config = dict(
    num_hidden_layers=16,
    d_expert=240,
    d_shared_expert=0,
    routed_scale=1.73,
    num_attention_heads=4,
    vocab_size=32000,
    qk_norm=False,
    attn_scale=0.0884,
    parallel_block=False,
    init='uniform',
    init_std_o=0.0,
    init_std_up=0.0339,
)
Below are experts of layer 9 (counted from 0) of a mixture-of-experts language model. Rows are named router (the router's row for the expert) and show model dimensions 448-511. Each number is 200 + 40 x the weight over its row's rms, rounded and kept within 0 to 999.
Before each expert's rows: "raises" lists some tokens whose logits its average output raises strongly, later layers aside. This comes from a sample of Wikipedia text that the model never trained on.

# expert 11
raises: " by", " as", " in", " to", " for", " the"
router,228,220,200,131,185,202,132,180,127,187,146,283,214,237,213,183,247,221,191,200,262,209,237,232,254,247,192,152,173,141,171,140,273,224,126,146,191,131,201,151,184,165,223,281,236,252,154,188,274,187,158,255,250,244,122,127,219,204,136,250,212,145,164,178

# expert 27
raises: "\n", " This", " In", " The", " It", " A"
router,167,226,205,280,113,179,234,181,203,192,311,256,217,198,200,165,171,167,148,178,163,198,184,218,197,148,221,175,162,153,166,209,143,197,183,153,214,200,197,122,209,256,174,188,135,214,168,202,260,213,289,187,175,205,243,203,99,186,136,204,211,132,245,184

# expert 15
raises: " in", " to", ",", " and", ".", " for"
router,212,164,179,214,189,208,141,183,189,145,206,166,132,215,170,206,209,146,193,198,226,203,214,177,220,182,196,216,213,311,226,161,157,178,155,173,201,262,184,241,210,159,178,155,160,233,204,241,199,242,183,189,225,241,173,243,162,219,233,125,176,212,236,171

# expert 31
raises: "\n", " The", " ", " In", " |", " With"
router,176,182,191,263,148,263,267,182,215,177,194,220,239,224,139,214,162,172,156,284,140,153,266,219,242,198,158,202,303,260,173,255,145,149,195,189,129,125,224,233,125,207,220,245,234,236,199,178,173,172,185,235,203,182,204,250,224,282,186,170,250,211,156,193

# expert 29
raises: "'", " and", " met", " was"
router,163,172,256,144,136,194,178,192,235,229,236,188,204,157,120,139,185,251,167,208,135,245,167,211,168,129,206,230,167,237,239,223,171,189,244,225,213,252,224,259,201,175,200,143,265,215,202,191,161,227,212,173,180,210,208,227,175,184,129,153,260,176,144,182

# expert 32
raises: " featuring", "ary", "ton"
router,250,75,199,126,193,146,213,126,206,191,197,233,167,195,158,186,220,201,245,199,169,224,167,213,343,167,138,244,123,233,164,217,200,199,234,210,316,224,195,203,248,178,246,136,166,199,153,219,222,169,175,190,209,186,196,203,254,137,203,181,233,175,217,233

# expert 47
raises: " |", " ", ",", ".", " in", " ("
router,198,228,234,170,211,210,191,173,186,275,122,188,226,219,221,161,179,181,145,332,116,173,194,219,223,253,172,227,240,238,184,249,189,183,152,159,284,212,192,252,146,164,191,269,248,172,243,187,164,219,212,216,225,191,150,259,182,167,194,248,148,168,193,226

# expert 20
raises: ",", ".", " (", "–", "\n", " and"
router,280,190,193,226,196,225,236,135,121,180,193,152,177,129,145,186,252,187,117,226,224,236,217,169,218,209,210,212,137,289,233,247,203,188,237,191,171,195,192,122,253,256,213,197,121,173,204,205,178,201,183,264,296,267,291,226,159,229,214,237,220,122,231,233

# expert 12
raises: " the", " his", " a"
router,187,179,191,55,191,177,186,191,112,150,224,197,166,185,247,217,240,251,251,161,190,182,265,199,161,241,244,215,227,203,239,170,123,215,190,244,202,174,151,213,109,232,202,278,191,251,127,181,133,201,197,237,294,194,180,164,166,186,154,165,223,212,167,228

# expert 18
raises: " ", " |", ".", " (", "\n", " and"
router,232,156,201,115,174,233,194,250,213,221,203,240,220,179,185,216,180,147,159,194,190,173,157,248,171,190,184,223,236,232,189,257,198,131,212,194,187,202,155,175,200,180,208,201,258,132,196,174,146,224,106,239,215,114,171,195,216,207,190,238,178,231,168,203

# expert 8
raises: ",", "'", "-", " and", ".", " on"
router,246,253,214,281,186,178,260,170,211,229,227,164,178,172,168,179,160,201,244,240,125,200,156,160,219,213,171,272,192,190,220,166,182,140,249,256,140,235,252,233,124,61,204,116,198,276,263,141,201,264,174,147,195,199,224,193,242,213,144,219,226,286,194,226

# expert 43
raises: " of", ",", "'", " in", " for", "."
router,193,216,223,142,180,252,190,208,148,155,290,173,161,115,194,110,149,176,209,178,154,233,160,167,230,179,138,232,202,255,179,208,238,237,205,177,203,216,196,194,218,89,192,249,121,189,266,234,171,247,220,114,134,211,174,210,173,153,192,210,255,204,214,203

# expert 26
raises: ",", ".", " and", " (", " in", ";"
router,134,195,215,94,232,215,147,196,198,249,236,185,283,181,211,125,127,229,254,210,148,127,166,159,174,171,205,182,185,181,177,201,242,144,240,165,224,208,196,184,181,188,188,151,197,152,210,220,154,217,184,233,158,193,182,263,218,174,218,227,222,208,223,238

# expert 22
raises: " of", "s", " to", " by", "-", " and"
router,252,195,183,182,203,275,200,234,238,118,203,198,204,173,268,180,173,160,186,241,211,155,266,175,177,211,222,146,137,171,176,206,174,233,203,176,184,187,236,166,247,170,183,196,186,203,239,248,230,265,210,211,151,169,240,220,221,201,210,179,62,153,303,224

# expert 45
raises: "In", "\"", "===", "By", "The", " "
router,152,231,199,206,245,195,190,204,265,225,206,238,200,149,174,164,257,176,256,173,211,277,172,206,205,215,227,175,171,91,194,109,227,241,247,177,205,224,202,222,234,271,212,229,207,217,217,195,245,155,200,180,159,199,217,175,201,214,276,227,189,218,127,206

# expert 13
raises: " a", " the", " an", " "
router,203,210,139,76,233,182,186,189,209,154,200,175,157,248,201,236,173,205,224,181,236,177,211,275,220,113,222,220,233,148,201,234,197,209,248,112,245,151,152,186,154,270,128,245,247,233,178,241,231,207,185,217,196,211,211,177,212,246,201,205,186,195,244,213

# expert 9
raises: "-", ".", " |", "–7", " or", "–8"
router,204,164,220,229,208,178,169,205,181,178,243,219,218,266,166,273,179,155,283,181,197,315,204,227,223,266,170,240,249,227,206,233,132,178,162,274,247,236,282,152,202,158,201,192,205,221,205,179,156,188,188,158,282,248,177,211,175,174,252,188,194,246,274,109

# expert 39
raises: " the", ",", " it", " a", " in", " they"
router,231,202,189,238,240,180,226,233,240,178,211,208,113,226,240,206,173,153,157,219,192,225,222,166,176,179,211,145,228,172,220,259,243,246,126,140,169,253,181,272,149,269,243,171,183,147,170,265,190,124,229,133,145,166,203,239,127,198,148,170,182,161,198,181

# expert 36
raises: " and", " at", ",", " of", " in", "-"
router,211,217,171,144,200,214,169,228,311,170,171,203,238,171,256,204,217,266,185,147,184,219,170,197,207,186,194,204,225,287,202,190,242,176,120,279,261,181,194,201,232,239,147,154,167,172,178,234,173,232,205,229,232,86,162,207,176,226,188,211,163,166,118,148

# expert 1
raises: " tour", ".", " his", ":"
router,186,188,239,321,130,189,252,280,216,185,225,180,250,207,146,156,161,190,204,206,217,245,242,176,143,232,255,200,253,299,212,155,146,170,200,154,229,208,185,252,200,171,222,250,178,285,183,175,159,203,152,186,147,219,208,209,189,189,246,152,213,220,206,152

# expert 0
raises: "-", ",", " and", " ", " (", "."
router,175,177,241,111,215,277,285,192,212,236,145,212,231,161,137,190,178,249,208,265,142,142,237,174,134,160,176,224,176,164,223,194,153,167,213,164,188,175,214,206,226,97,182,161,188,216,155,193,189,142,223,170,172,167,203,229,234,200,188,201,219,204,119,224

# expert 2
raises: "\n", " ", " Not"
router,180,210,183,186,185,191,258,232,194,222,156,161,211,194,258,299,113,210,184,176,284,110,222,173,217,141,261,226,251,135,155,199,257,169,214,258,185,265,187,173,233,108,250,176,179,165,217,164,263,199,205,267,238,152,144,225,163,157,291,195,236,208,238,212

# expert 25
raises: " in", " to", " with", " at", " for", " as"
router,186,248,182,123,166,165,197,237,189,238,143,208,288,167,237,252,202,144,217,181,273,222,244,199,186,219,223,211,174,161,241,225,319,274,230,168,119,161,179,146,159,201,160,273,254,195,177,169,108,257,184,210,214,202,135,131,205,222,169,187,223,192,172,216

# expert 35
raises: " ", "-", " and", ",", "ly", "ed"
router,195,228,191,203,152,261,228,211,198,188,199,211,253,225,200,149,191,205,198,219,206,219,188,191,192,232,153,187,144,290,160,160,251,162,222,225,177,169,199,216,230,163,202,195,164,242,252,230,238,243,206,215,201,239,181,200,172,198,151,208,192,206,235,205

# expert 6
raises: "on", "don", "in", "s"
router,213,270,167,290,168,254,245,245,203,184,167,203,162,292,135,266,267,248,211,227,230,186,185,176,270,252,191,160,162,232,211,229,228,200,152,169,211,216,169,155,136,243,202,127,212,150,297,199,191,237,230,199,288,225,209,181,154,196,215,203,187,186,225,181

# expert 33
raises: "-", " |", "\"", "s"
router,273,243,230,125,223,243,273,239,209,253,254,318,180,204,212,191,209,179,162,197,209,104,188,166,133,193,176,213,198,272,231,227,255,281,118,197,204,159,133,164,245,214,155,188,210,172,92,176,200,167,190,234,196,141,253,191,156,245,237,220,177,250,211,219